config.toml
hidden_size = 256
normalize_top_k = true
tie_word_embeddings = false
Below are experts of layer 10 (counted from 0) of a mixture-of-experts language model. Rows are named router (the router's row for the expert), up (a neuron's input weights, with its number), down (a neuron's output weights, with its number) and show model dimensions 0-255. Each number is 200 + 30 x the weight over its row's rms, rounded and kept within 0 to 999.
After each expert's rows: a language model's description of what the expert responds to; "comes before" lists some tokens at least twice as common just after its tokens as in all text. This comes from a sample of Wikipedia text that the model never trained on. Tokens count by the router's weight.

# expert 27
router,197,200,220,227,184,225,167,212,187,222,192,169,157,242,205,254,205,218,160,202,139,252,245,185,231,264,187,205,217,183,236,193,188,177,102,227,195,183,160,205,191,181,274,208,204,142,168,210,170,209,187,188,206,207,171,203,113,243,215,218,227,239,219,213,168,209,178,226,233,176,237,195,226,213,147,219,223,235,205,172,188,196,206,178,170,148,204,168,161,172,210,183,257,138,160,166,192,198,172,169,148,277,223,189,181,175,202,213,189,196,212,204,207,188,226,198,226,192,166,178,281,179,142,211,237,183,197,195,217,254,137,177,180,235,147,211,205,178,202,189,133,197,186,156,190,206,243,201,174,184,187,178,202,256,196,216,175,229,188,163,236,175,260,222,220,238,140,195,226,196,176,198,186,208,147,244,244,152,214,231,219,188,194,190,170,235,163,203,196,192,173,202,175,179,230,230,203,193,212,208,174,173,220,220,167,169,200,242,186,174,160,200,153,148,190,168,225,220,221,135,187,150,229,177,184,180,186,192,192,190,166,234,162,213,190,210,210,192,219,261,209,190,202,216,273,193,215,185,231,183,175,201,232,192,229,192
up1,221,170,199,202,210,160,222,244,199,203,214,233,228,144,216,222,219,236,199,202,254,196,295,229,241,201,235,218,233,199,210,229,172,204,165,209,186,209,236,243,221,254,159,218,220,186,202,203,208,226,214,216,209,235,131,248,220,196,186,167,190,231,171,279,228,208,213,208,205,158,209,251,206,242,188,256,211,156,258,205,221,191,252,194,233,196,133,142,244,212,243,208,254,186,203,236,218,200,180,189,173,179,159,207,226,216,197,212,229,195,232,190,225,167,220,217,212,179,207,191,193,143,228,221,234,211,205,208,234,198,157,196,167,246,206,168,144,167,138,223,168,178,157,179,180,216,198,219,225,251,172,165,168,207,211,192,196,245,172,140,185,197,166,223,194,174,219,150,190,160,177,209,216,190,201,216,209,216,130,194,198,157,184,230,218,184,199,153,244,193,185,244,181,139,230,222,195,213,203,218,221,245,211,158,212,237,218,181,178,201,201,193,249,174,133,154,234,134,180,107,199,213,174,200,206,187,171,190,149,194,187,237,166,212,207,165,174,160,173,230,213,188,230,211,226,212,216,202,234,180,218,218,170,160,197,229
down1,213,277,140,208,190,174,200,220,178,210,182,186,202,216,195,189,266,189,214,222,204,209,267,178,185,152,177,222,191,129,194,174,183,219,210,244,225,233,229,179,191,251,189,172,226,166,176,189,232,130,247,177,217,211,188,198,274,177,200,190,228,162,219,154,198,225,172,227,189,200,230,217,174,193,185,206,164,152,229,153,111,161,108,194,225,201,150,194,245,185,220,176,219,240,190,146,158,223,227,195,196,218,198,214,197,175,203,215,180,224,197,149,208,201,205,201,204,176,171,184,215,251,176,226,202,198,228,203,209,208,184,149,205,122,188,226,247,201,165,205,209,233,169,185,247,216,181,232,212,279,245,245,207,154,173,162,222,218,245,186,221,225,216,193,216,185,203,228,164,166,213,188,175,248,222,162,189,181,198,224,201,203,228,160,224,199,158,207,208,187,224,225,257,179,187,155,209,241,202,212,138,226,241,192,174,180,184,193,225,266,260,181,208,130,147,220,208,178,202,212,180,178,215,184,217,168,213,203,233,199,174,226,196,207,220,186,186,193,203,179,155,206,280,223,201,195,209,207,183,173,272,199,177,196,173,196
It responds to: Digits inside numbers
comes before: "0", ")", " |", "-", "5", "4"

# expert 19
router,173,191,184,221,151,200,235,242,172,179,200,184,177,160,168,201,193,203,233,155,189,204,167,217,170,212,192,234,218,155,212,115,201,205,175,124,220,181,271,140,169,206,171,185,234,311,157,162,207,208,231,202,240,194,221,141,205,245,227,185,203,226,206,225,207,186,213,183,208,179,215,177,228,189,181,224,152,268,164,232,233,206,198,214,209,210,202,169,222,163,201,201,197,168,192,250,141,213,197,169,208,186,213,184,176,175,159,199,196,131,169,216,202,154,213,202,225,153,171,202,225,183,147,210,238,204,213,187,234,164,197,193,231,208,228,208,207,234,222,162,188,182,170,163,177,299,193,202,221,200,222,174,171,193,173,250,205,176,221,185,271,198,197,165,212,228,214,220,198,206,206,208,103,177,195,250,246,205,182,222,197,177,245,159,229,197,185,196,197,228,215,223,224,247,203,222,257,208,181,192,193,186,214,175,193,231,206,241,173,195,193,181,228,180,201,175,289,224,266,156,196,227,192,164,164,155,246,196,200,176,212,212,198,212,163,216,203,199,267,163,224,234,213,219,212,188,186,202,197,159,220,165,189,225,211,216
up6,189,161,246,200,201,165,156,196,148,155,201,198,186,178,175,213,232,159,188,157,190,251,177,209,193,236,181,197,246,167,223,188,203,237,192,239,199,212,221,195,222,185,197,208,170,208,165,172,210,198,183,232,197,181,177,182,240,192,201,185,208,251,231,215,167,181,202,184,218,215,294,163,158,193,235,231,184,230,244,175,217,209,161,190,219,193,211,244,196,267,205,186,193,262,254,154,164,227,194,139,196,176,167,132,231,195,234,263,196,232,192,171,194,218,182,203,272,235,190,184,131,214,196,254,211,182,195,165,230,172,194,244,160,164,211,194,187,221,235,223,145,234,200,196,196,205,210,225,216,237,222,140,221,176,225,218,205,166,196,161,222,249,183,144,151,177,229,166,174,190,195,169,215,175,266,229,185,215,192,196,177,216,253,168,245,216,211,200,205,197,209,170,192,222,222,172,186,236,228,216,271,223,206,215,166,220,221,168,160,255,192,229,175,120,229,231,182,216,213,197,213,164,234,192,196,164,190,197,162,188,223,228,233,205,125,168,264,208,188,175,187,160,182,201,227,231,180,174,154,162,178,200,166,181,163,215
down6,209,246,205,228,232,226,213,235,157,155,216,202,208,195,186,236,212,239,241,214,224,235,249,184,199,189,273,203,195,136,219,82,192,201,190,191,204,186,95,179,225,190,228,206,240,178,211,215,218,198,223,168,184,203,188,237,228,223,235,178,239,154,202,231,213,186,205,244,185,209,152,200,214,259,240,170,214,234,177,165,188,153,217,148,188,187,180,204,211,174,196,187,196,199,194,251,169,244,233,214,235,224,235,173,205,168,180,206,195,249,217,185,212,180,192,238,248,231,194,181,231,194,202,196,219,225,165,231,172,143,251,188,194,180,212,200,224,217,194,218,235,204,195,201,150,223,196,210,190,191,218,216,192,205,158,203,229,241,226,154,239,123,256,217,236,197,170,169,220,166,178,185,216,150,205,187,254,218,234,182,149,237,199,215,219,188,189,172,225,192,164,231,160,146,182,135,203,204,147,204,166,167,229,192,186,248,191,241,238,192,191,182,173,216,200,173,248,190,190,203,170,179,211,207,191,174,198,184,157,168,172,152,197,185,224,243,163,145,237,139,171,152,224,163,185,219,156,211,164,183,172,205,184,160,189,244
It responds to: Digits and LaTeX
comes before: "8", "9", "7", "0", "6", "5"

# expert 18
router,159,204,178,227,201,186,241,187,215,223,258,161,168,200,192,165,256,180,237,197,176,192,207,219,178,199,172,188,189,261,245,163,161,205,142,151,197,203,198,174,223,214,173,224,153,223,186,158,195,198,203,177,222,205,223,147,208,231,161,238,196,201,163,216,200,188,250,163,184,141,245,206,235,222,186,244,260,232,150,230,203,203,174,173,199,192,174,226,207,193,215,165,221,218,198,155,223,174,166,196,170,203,240,148,195,164,215,210,159,201,234,225,205,210,167,215,202,194,203,121,200,243,225,196,238,182,145,194,203,262,197,223,279,202,243,160,221,189,194,161,186,181,143,187,205,148,220,183,309,182,255,190,209,229,168,211,210,170,147,214,239,196,164,182,192,229,210,213,211,177,220,181,169,154,202,198,265,193,210,211,194,249,171,211,264,232,196,158,197,174,155,175,136,207,237,187,212,193,210,200,239,203,160,219,195,210,204,151,210,202,230,209,237,203,179,210,296,198,205,214,160,192,171,190,193,208,225,215,208,171,232,182,202,200,195,248,213,197,213,182,223,252,213,212,208,122,204,214,189,177,246,187,194,156,232,182
up0,207,222,239,197,228,161,240,186,222,153,174,176,216,171,253,201,180,252,193,238,222,219,198,175,175,230,214,184,217,189,171,201,190,162,205,263,245,134,245,171,223,181,241,196,187,202,202,167,205,198,175,205,247,177,196,239,195,203,301,190,173,272,164,187,202,196,157,236,211,188,213,232,219,177,228,178,251,166,182,155,208,159,189,192,246,207,196,199,167,155,181,188,161,165,188,201,212,240,156,189,141,189,244,155,191,148,199,198,185,241,219,196,231,263,180,188,175,159,239,194,176,200,191,210,213,204,161,233,220,177,234,196,175,184,174,203,210,247,216,164,247,232,215,198,229,209,221,188,142,189,201,295,183,194,181,193,155,240,156,245,225,193,238,181,187,179,212,163,200,226,232,254,190,155,246,192,216,253,180,209,121,216,184,153,224,167,217,234,213,214,148,222,225,184,222,162,217,202,211,268,207,212,184,175,191,159,187,190,214,212,254,176,207,245,198,236,261,202,177,205,176,184,191,200,183,242,202,185,176,177,260,228,203,202,229,195,205,207,191,216,186,183,185,200,169,199,156,174,184,225,188,169,163,259,253,173
down0,225,242,198,191,203,250,144,201,216,214,200,209,195,160,201,200,222,214,215,185,165,189,186,209,220,187,248,171,212,232,203,217,206,160,153,217,187,153,205,174,217,204,186,231,211,219,137,152,232,159,151,148,190,213,231,144,198,200,195,184,175,170,233,152,180,183,195,236,182,150,248,205,234,197,159,266,242,253,172,218,164,203,210,216,202,193,188,228,192,212,170,188,220,208,170,163,213,186,220,211,203,144,226,148,222,213,274,267,224,192,181,167,176,135,201,204,193,196,167,211,209,136,178,238,186,157,158,202,223,193,219,181,225,208,183,222,203,174,189,212,186,221,179,196,159,218,213,228,232,180,178,175,153,219,217,193,173,181,236,226,205,213,155,216,232,158,229,182,155,166,209,246,154,199,183,122,227,182,236,229,254,177,161,246,204,202,184,166,173,223,262,212,206,187,186,232,177,208,208,289,248,218,214,185,154,279,241,211,195,180,163,265,223,194,209,203,184,192,239,177,166,229,207,178,189,172,243,216,179,249,246,255,171,199,180,200,200,219,203,210,232,176,281,205,183,218,250,242,225,200,184,191,215,196,197,172
It responds to: Numbers and brackets start
comes before: "1", "0", "2", "|", "9", "S"

# expert 7
router,170,201,208,123,175,210,202,168,186,249,155,143,209,214,228,229,210,174,238,150,232,232,174,178,179,206,191,180,248,188,240,178,177,204,212,193,179,206,184,201,239,219,204,225,238,181,176,197,178,186,179,173,247,226,194,194,241,186,205,199,235,223,197,251,210,246,232,190,167,265,234,210,248,224,200,187,166,218,154,210,186,152,237,165,199,168,244,188,199,138,205,225,196,162,182,235,197,181,179,212,200,188,205,203,207,252,193,198,159,210,123,141,234,193,222,220,243,210,200,227,225,213,194,231,212,170,176,236,169,149,255,179,214,233,155,233,227,234,222,187,137,138,248,221,168,291,206,181,188,164,256,223,260,208,220,152,199,218,202,191,234,193,219,204,161,221,200,170,163,197,234,197,172,206,221,190,212,184,203,186,180,234,215,211,231,196,199,192,229,170,168,226,167,190,217,302,211,187,182,192,159,146,209,228,176,205,228,173,166,212,185,135,136,202,244,213,182,230,189,183,183,165,193,269,179,183,181,248,228,187,270,187,194,168,250,183,184,173,175,219,209,198,172,177,208,190,188,229,234,175,212,184,199,177,198,240
up0,163,186,240,195,201,196,234,169,226,212,146,207,182,240,190,164,218,154,254,176,240,176,206,170,241,299,182,114,202,235,210,220,192,143,224,246,181,184,208,242,186,215,165,149,234,270,188,216,178,205,200,230,232,188,194,193,178,253,201,251,147,172,215,213,175,137,229,178,236,214,205,214,247,180,179,184,199,207,249,186,264,244,163,145,192,172,221,186,216,213,230,240,213,212,202,202,189,233,214,196,239,209,164,199,215,184,198,166,221,226,206,243,243,171,225,258,174,167,205,159,177,204,179,178,149,208,177,177,221,184,187,211,189,160,217,207,225,196,203,216,228,193,206,140,254,198,180,229,239,189,174,225,189,208,195,235,202,218,180,183,258,178,201,171,242,169,207,236,236,227,207,174,201,232,191,225,214,233,232,245,207,201,206,211,197,175,187,216,200,181,196,220,193,210,214,215,223,199,245,238,242,146,148,179,256,193,211,192,199,163,189,174,155,185,289,166,190,254,181,145,236,195,202,236,177,221,217,151,176,192,176,209,184,217,259,190,216,205,196,183,201,223,237,139,195,139,147,197,174,176,225,178,167,224,198,165
down0,182,187,194,225,217,157,223,200,219,186,226,187,269,204,225,236,220,165,146,215,219,150,262,212,229,202,143,163,177,170,180,214,177,186,223,229,211,239,203,198,175,192,162,202,240,211,212,201,191,196,196,224,190,162,228,197,181,208,195,270,246,209,210,120,202,169,172,233,234,114,222,205,176,178,186,242,232,234,196,133,163,178,209,149,146,194,155,200,202,206,200,205,249,230,225,202,197,213,196,180,260,151,209,202,210,206,244,193,240,190,221,180,231,200,206,198,195,175,194,196,145,177,185,224,226,214,173,192,207,261,156,163,183,206,245,181,192,132,186,206,223,247,157,207,184,227,116,182,203,260,239,213,199,243,195,203,166,214,299,193,203,213,171,235,212,256,212,194,202,201,201,211,198,184,211,225,192,216,212,244,233,205,161,213,188,203,216,177,205,177,186,162,182,202,206,173,194,199,216,183,223,212,261,195,220,129,217,199,158,200,211,226,209,224,205,226,187,244,200,211,248,162,186,237,186,204,211,168,269,129,254,164,141,217,203,227,221,262,183,199,166,241,223,219,154,208,200,192,215,185,182,207,193,247,186,152
It responds to: Subject pronouns and nouns
comes before: ".", " of", ",", " was", " and", " in"

# expert 4
router,198,209,187,167,171,168,205,147,165,248,195,178,202,206,189,208,223,207,232,190,127,225,247,177,235,187,149,179,176,236,213,198,184,211,130,164,206,192,198,118,197,204,154,161,257,222,196,154,181,170,215,180,223,227,199,213,174,193,223,231,193,200,225,235,219,149,192,183,206,151,205,170,154,226,191,197,204,234,194,189,196,149,186,228,254,229,177,191,167,179,202,257,247,212,197,204,196,202,194,184,182,170,172,131,184,184,234,155,173,205,154,245,181,192,189,176,182,171,201,137,208,217,161,257,254,216,225,180,204,217,231,197,219,234,186,152,200,238,188,184,189,184,251,200,187,183,201,176,209,211,226,284,172,179,230,229,162,227,179,179,191,231,108,175,171,249,200,155,202,163,213,212,180,132,181,259,224,178,190,221,216,144,198,187,200,211,236,181,158,151,215,160,191,197,191,209,230,182,222,192,209,229,224,157,195,197,174,221,162,202,170,211,202,186,234,166,249,195,245,176,174,239,226,243,185,188,232,185,199,160,194,182,209,178,213,206,235,161,168,174,249,221,190,202,210,183,262,257,215,180,228,131,234,182,161,236
up28,190,215,154,220,195,203,172,217,185,209,189,175,211,176,210,208,226,272,225,210,197,207,139,188,208,180,236,201,177,169,187,204,148,206,199,202,175,179,231,175,219,136,177,220,188,218,216,132,189,186,193,147,168,211,167,179,229,151,190,205,179,226,183,170,175,180,226,214,231,165,210,175,247,189,210,174,169,156,187,191,210,232,249,193,208,215,246,235,193,223,219,220,239,243,196,244,176,246,128,187,164,207,205,192,221,173,218,174,229,229,133,162,243,182,182,262,256,217,178,142,183,168,195,202,178,188,148,156,173,231,199,193,155,199,212,232,207,173,241,211,169,225,187,196,230,165,229,197,215,213,176,204,167,202,217,223,210,218,172,207,221,252,138,212,142,211,210,143,208,199,251,203,241,141,222,229,238,231,220,173,192,185,216,192,272,222,281,221,150,155,224,152,263,254,216,191,244,220,190,219,225,210,170,157,209,182,167,154,213,163,191,194,191,249,216,136,228,244,191,181,170,192,178,258,199,233,218,231,241,187,194,185,193,241,193,179,228,223,225,204,178,170,203,208,238,226,201,151,200,175,205,203,229,219,164,140
down28,225,139,228,161,217,205,195,204,208,184,185,262,231,215,209,181,188,217,304,236,158,239,208,183,224,161,221,166,207,237,205,170,181,237,192,174,183,213,180,169,204,238,223,265,166,152,233,184,222,213,157,222,153,180,201,158,268,180,203,203,229,185,195,205,218,227,204,222,162,223,174,232,195,228,172,183,218,248,195,184,207,207,156,199,157,201,133,184,216,208,151,187,138,220,211,235,225,180,186,218,167,165,202,256,212,260,211,141,186,202,171,246,221,212,180,178,213,167,196,202,181,238,211,211,191,161,222,161,203,249,212,208,165,207,216,189,231,169,164,186,221,212,119,182,159,229,162,217,211,196,131,204,161,210,204,237,202,162,209,185,170,225,224,192,167,139,223,171,202,209,219,270,170,254,185,250,222,209,194,165,223,166,228,215,155,167,215,191,161,204,160,201,227,263,170,220,192,235,193,251,202,168,173,224,143,192,195,192,247,185,212,202,236,158,246,213,221,246,244,157,256,230,196,201,175,184,140,184,213,152,210,170,212,207,226,223,230,217,204,180,170,173,216,211,181,228,242,193,187,213,208,200,206,166,192,166
It responds to: Capital-letter name fragments
comes before: " |", ";", "N", ")", "R", "O"

# expert 2
router,173,160,209,231,160,209,256,262,203,239,145,162,157,225,233,239,183,172,207,273,175,202,229,189,202,238,197,171,193,181,198,219,168,224,155,178,186,173,194,155,229,219,223,176,184,210,190,205,197,181,192,219,219,158,201,158,156,201,232,156,242,240,228,173,225,179,212,216,233,136,143,198,164,235,182,200,180,188,149,211,170,211,170,197,222,189,210,241,212,234,195,216,205,217,183,220,141,183,173,187,209,220,222,183,162,230,207,173,208,119,216,221,201,282,165,238,218,169,234,167,236,198,139,214,225,217,210,213,196,216,215,238,255,263,162,206,193,221,178,181,221,198,167,180,223,219,257,213,216,163,228,181,186,155,146,140,162,151,175,234,169,250,220,175,178,203,176,231,190,219,200,174,183,174,172,208,183,216,188,253,234,160,151,186,208,212,219,193,221,172,236,189,189,191,209,205,201,162,213,232,179,216,254,184,180,212,223,181,180,116,199,178,201,214,260,163,295,199,229,202,183,207,251,182,195,235,202,217,209,144,219,232,170,188,175,210,228,181,198,226,171,237,203,199,215,177,240,195,221,188,167,186,232,149,216,159
up5,199,218,183,199,221,195,195,155,212,166,222,227,196,134,138,190,171,172,185,211,190,252,193,186,196,242,201,234,220,248,215,208,200,209,267,174,208,156,225,236,175,180,219,125,172,183,198,153,210,234,231,243,206,227,204,168,259,212,251,186,236,209,178,223,185,181,175,174,174,214,163,194,182,164,189,200,144,187,187,195,193,153,182,173,183,149,211,217,204,123,239,177,208,240,214,203,202,195,204,184,243,205,233,166,198,210,209,199,262,173,215,199,264,210,179,159,175,195,225,248,249,231,217,195,213,214,238,237,214,199,118,214,226,193,192,175,203,217,259,191,185,213,210,220,153,244,203,138,212,194,180,182,150,198,232,136,213,223,155,192,143,172,188,225,184,243,134,147,136,172,171,218,202,155,175,233,201,190,178,207,175,199,189,214,196,217,257,258,166,214,194,243,180,188,214,216,189,188,244,196,194,166,194,181,170,228,164,172,216,235,218,192,269,215,191,169,192,238,246,208,195,128,223,231,208,175,189,181,136,229,195,139,201,187,214,208,187,234,178,211,202,261,197,185,224,238,232,154,188,218,210,231,234,193,220,192
down5,210,222,192,218,207,169,189,116,179,240,189,199,199,178,171,229,195,232,219,148,229,243,220,240,223,191,205,229,225,270,228,170,219,257,245,199,202,136,199,207,216,153,257,184,181,190,208,212,223,227,191,190,197,176,214,139,181,177,183,204,172,206,231,209,185,191,238,192,212,228,172,217,185,197,200,164,190,180,200,226,278,199,163,206,213,183,190,216,206,247,254,178,241,214,210,175,190,178,175,227,192,189,231,201,174,200,189,243,214,213,228,204,231,224,248,210,187,208,157,241,184,183,228,227,233,228,249,186,198,137,129,227,255,199,276,183,179,225,213,239,250,185,184,221,178,164,189,252,171,219,189,188,160,212,206,202,232,168,163,133,191,175,220,193,172,188,188,221,202,237,234,246,242,158,177,223,170,151,215,210,225,248,194,258,198,207,191,197,172,189,229,154,207,147,214,220,225,219,215,140,230,167,217,170,144,211,187,177,192,195,132,137,241,205,183,161,197,216,204,140,153,150,207,223,232,179,197,199,229,164,194,162,206,236,152,179,193,200,186,211,214,283,184,208,149,150,202,171,193,226,206,196,215,186,177,244
It responds to: Digits and non-Latin bytes
comes before: "1", "2", "3", "0", "4", "5"

# expert 13
router,133,133,172,232,180,243,198,214,184,194,185,162,206,206,185,214,209,233,208,161,190,193,174,208,213,241,195,195,194,234,241,240,191,195,167,170,176,155,163,190,221,195,190,227,200,202,153,169,193,130,171,240,197,245,161,168,224,286,178,219,215,212,227,181,226,195,234,195,201,128,203,238,197,227,174,243,169,197,184,212,225,271,214,180,229,184,220,218,227,190,199,184,190,209,184,148,222,135,185,149,212,223,237,192,200,203,159,199,146,173,178,180,194,245,199,215,226,183,204,129,167,207,178,204,267,145,214,160,203,220,222,234,233,230,184,194,207,228,239,208,199,170,214,152,231,224,195,212,246,160,235,212,224,211,202,140,210,155,209,190,202,168,212,159,199,192,141,185,172,152,205,170,183,203,179,125,215,173,170,237,176,201,223,167,246,198,199,176,199,166,261,196,243,152,224,124,231,186,208,220,199,166,173,198,218,229,229,180,200,227,189,182,193,201,227,194,301,201,240,208,207,146,207,186,202,207,163,215,215,153,205,245,191,210,194,108,183,231,183,229,202,222,189,185,232,201,194,218,208,195,195,191,204,158,224,157
up1,250,181,190,189,272,218,198,239,229,236,202,163,277,253,200,199,193,214,186,210,134,123,181,159,228,222,200,175,188,219,204,211,288,209,237,236,189,166,223,236,213,190,160,177,207,235,175,191,149,236,137,226,198,189,215,194,212,234,188,208,198,244,212,212,202,270,192,231,170,221,193,263,199,174,223,182,187,184,197,166,220,150,204,154,131,199,239,183,247,184,207,217,136,150,201,242,161,168,166,146,260,206,195,195,183,156,186,215,167,204,235,239,241,191,204,228,231,169,167,191,218,168,116,211,210,208,204,201,194,201,247,187,217,183,196,193,177,183,211,166,236,204,183,209,183,189,234,218,192,233,205,205,182,206,189,143,234,233,207,236,232,170,213,175,211,247,165,186,224,167,168,162,190,181,118,230,242,199,175,166,150,193,164,179,203,220,240,233,209,164,222,247,184,217,246,207,212,200,186,213,198,169,185,187,198,175,230,191,219,191,158,152,224,220,201,153,221,172,196,216,222,182,201,211,242,218,219,252,146,196,200,139,234,241,191,156,209,184,194,175,213,227,140,181,206,209,191,205,220,217,248,219,209,209,209,212
down1,231,239,166,199,240,206,177,173,188,207,193,182,198,183,208,207,192,183,221,187,192,199,170,212,235,169,225,157,207,164,255,130,200,166,146,196,254,242,168,213,220,232,260,187,162,200,213,226,154,235,178,181,207,175,212,209,187,213,212,180,173,141,188,216,185,144,157,202,226,187,213,188,176,214,210,234,206,175,226,191,135,236,248,221,222,211,173,211,253,190,248,227,246,209,231,217,152,207,224,173,231,269,155,162,232,210,229,221,220,201,198,186,227,218,171,267,112,171,168,218,177,208,193,224,216,187,137,247,197,184,177,228,158,211,168,244,170,211,153,148,168,209,225,206,239,274,186,217,181,162,147,233,182,208,200,201,195,228,181,166,234,210,212,179,247,221,141,228,154,210,217,235,209,222,204,230,218,176,208,170,165,200,190,213,180,216,197,214,220,193,181,186,180,166,115,212,165,217,192,149,195,285,156,179,209,242,223,163,176,249,158,243,141,224,201,222,237,203,201,233,185,229,193,240,223,220,214,179,221,212,177,281,205,217,174,163,196,231,198,193,221,198,223,205,224,170,206,224,205,188,223,192,207,179,228,202
It responds to: Spaces and numeric punctuation
comes before: "1", "2", "3", "5", "4", "6"

# expert 11
router,203,180,261,132,174,206,261,214,209,283,158,174,164,201,200,211,188,220,135,121,156,225,250,171,163,194,140,218,209,198,214,229,159,170,213,217,194,191,165,178,207,171,191,230,235,212,185,237,197,218,191,196,212,201,187,184,228,180,188,231,193,218,233,230,201,195,243,141,160,167,295,202,232,216,178,138,253,222,178,202,243,168,174,164,193,143,232,155,242,99,228,214,206,204,198,201,156,162,137,197,199,209,226,189,227,253,196,171,197,197,167,166,231,221,232,242,246,215,210,196,221,227,187,225,219,195,248,175,157,174,215,215,182,232,228,149,196,228,235,174,219,173,200,209,229,193,205,207,239,149,183,228,241,205,228,160,153,235,219,221,181,223,185,177,218,262,195,180,221,241,222,202,159,209,194,194,207,170,263,172,201,193,222,232,204,177,185,200,202,203,168,236,210,194,228,233,201,176,220,178,167,161,173,232,189,168,220,198,180,203,208,117,178,204,201,146,178,246,190,210,181,187,175,206,179,181,190,200,212,184,193,245,168,180,199,161,191,193,176,204,235,183,183,188,220,247,259,224,188,192,243,181,218,206,194,217
up6,222,226,172,200,167,256,188,175,190,180,245,235,200,202,229,190,178,178,192,175,190,147,205,219,185,160,197,191,187,173,214,210,176,169,170,181,155,206,185,236,194,203,229,202,235,188,211,222,207,176,152,216,169,181,199,160,237,159,228,183,188,231,223,234,195,198,172,220,204,166,185,185,218,223,163,215,195,212,231,184,212,174,212,258,205,226,131,188,189,142,164,207,148,224,172,201,181,233,241,200,121,181,234,125,181,206,198,213,170,187,191,249,241,193,185,153,240,299,193,259,226,209,168,279,185,232,215,232,197,236,212,179,212,199,238,175,216,187,163,188,198,236,182,223,234,168,193,240,249,153,126,189,254,243,193,164,219,203,179,176,214,183,196,186,243,160,210,167,193,150,234,209,237,211,136,202,186,206,138,212,217,181,161,196,142,203,122,191,172,187,226,218,214,216,163,215,209,193,213,169,218,187,155,175,222,203,190,249,195,193,214,126,242,172,225,179,170,177,213,203,209,168,251,185,259,210,220,195,188,182,206,200,180,225,191,165,187,263,244,200,236,243,225,238,223,214,161,184,224,203,172,232,173,248,186,186
down6,180,273,197,180,196,205,208,179,208,239,179,244,204,238,191,263,147,266,196,212,168,161,217,134,189,218,156,202,177,198,185,191,143,179,179,236,239,177,223,170,223,207,165,222,180,210,193,168,253,153,186,234,197,229,200,197,233,191,180,147,205,162,203,223,235,237,156,237,187,224,256,196,231,227,204,209,223,202,158,239,148,209,181,143,197,207,219,207,223,230,205,252,232,207,205,200,210,212,209,237,191,202,193,219,225,226,192,163,262,181,189,161,192,254,171,188,206,142,179,232,175,217,144,202,230,227,173,193,165,232,193,207,165,222,229,206,214,189,209,153,242,189,189,182,252,213,222,188,206,268,251,232,148,221,187,233,216,187,209,205,150,204,190,186,189,176,233,205,200,270,163,213,136,158,172,174,183,122,187,152,183,184,239,249,230,183,146,140,173,171,196,229,229,165,210,234,190,183,211,209,158,217,244,139,189,189,220,185,221,210,166,191,207,202,159,220,228,190,183,230,213,181,218,223,212,176,191,192,190,172,199,166,269,214,220,174,159,210,154,160,178,230,196,205,199,190,153,210,266,191,191,175,231,228,173,247
It responds to: Common nouns and suffixes
comes before: "s", " of", ",", " and", ".", " in"

# expert 20
router,187,193,185,211,168,209,193,194,202,184,236,194,174,212,250,215,183,215,200,203,178,222,184,194,182,243,170,204,185,242,211,193,181,228,181,167,197,181,225,188,201,167,235,192,191,221,194,188,155,237,216,212,199,237,251,204,227,226,202,203,201,232,182,260,147,213,191,195,224,219,243,167,258,193,200,206,191,191,276,154,253,239,225,256,224,190,157,187,259,132,187,192,148,178,153,193,168,171,221,250,192,180,213,147,190,191,187,131,206,188,249,233,251,166,144,226,211,147,208,195,221,175,197,229,225,239,222,253,184,169,191,185,233,253,210,174,175,202,158,177,228,183,209,182,209,199,191,137,203,176,213,215,186,178,226,203,151,228,187,235,188,267,144,165,194,152,173,221,192,201,237,137,186,143,166,225,241,215,176,230,175,172,188,214,214,205,214,217,208,144,202,166,243,166,211,232,133,191,171,248,157,217,248,191,235,237,192,197,162,272,171,153,202,187,199,187,239,206,172,157,158,255,173,187,210,203,227,178,191,135,183,226,167,199,236,144,171,242,243,236,189,168,159,208,211,220,185,215,183,189,224,209,200,187,187,230
up6,208,211,199,155,242,236,175,212,224,191,208,229,214,206,176,213,247,184,288,175,184,182,178,188,230,126,259,209,243,224,199,166,185,174,202,221,210,171,231,166,169,207,205,228,219,197,184,176,135,261,218,178,247,232,169,237,194,217,203,212,242,196,204,244,252,274,224,209,179,170,170,213,248,217,218,154,157,186,210,153,181,198,166,231,196,191,244,226,168,229,245,188,234,199,192,214,147,202,211,216,161,191,163,219,249,170,211,156,190,221,166,184,214,220,182,192,227,215,230,205,224,226,164,221,208,195,195,194,159,169,178,137,164,220,189,200,225,195,154,202,187,155,185,194,217,179,140,279,229,191,233,156,181,199,169,216,150,181,212,189,163,177,244,184,245,190,217,183,178,172,164,178,178,159,206,160,255,196,237,167,144,177,164,158,202,193,170,216,227,177,194,192,225,155,196,213,215,218,255,230,260,247,213,190,174,274,191,176,186,246,216,201,207,208,214,211,237,240,208,175,231,210,172,165,157,211,154,178,240,182,208,219,248,200,134,192,208,190,221,184,204,212,168,199,145,182,148,167,249,203,193,190,193,196,209,155
down6,212,217,179,156,227,174,179,191,225,212,150,144,224,143,227,208,210,231,180,182,232,265,205,156,153,167,145,205,210,230,212,239,209,174,164,185,199,203,184,254,185,132,201,182,225,212,169,236,204,224,197,271,158,219,217,219,185,172,236,194,172,169,165,179,165,192,222,216,200,235,229,230,163,223,126,203,246,192,184,203,248,175,208,205,165,191,167,240,180,174,151,201,194,195,221,176,221,264,246,200,220,187,252,229,269,274,168,235,222,215,202,221,227,170,165,142,162,184,165,190,171,163,167,233,215,217,159,223,214,202,245,252,204,203,194,196,248,224,217,196,156,227,189,194,207,239,208,173,192,208,218,198,180,140,226,209,188,201,155,190,157,242,226,164,176,131,188,202,217,210,211,211,223,171,238,186,178,225,184,130,204,195,122,209,153,165,206,245,220,182,195,184,181,212,210,206,186,188,198,224,213,225,230,176,171,200,215,189,226,238,214,188,210,213,245,119,173,235,200,202,218,179,206,196,177,234,224,185,221,200,215,182,181,191,181,200,132,261,178,195,236,210,176,236,239,202,204,205,202,164,229,122,219,218,201,169
It responds to: Table and list separators
comes before: " ", " —", " •", " \"", "---|---|---|---|", " W"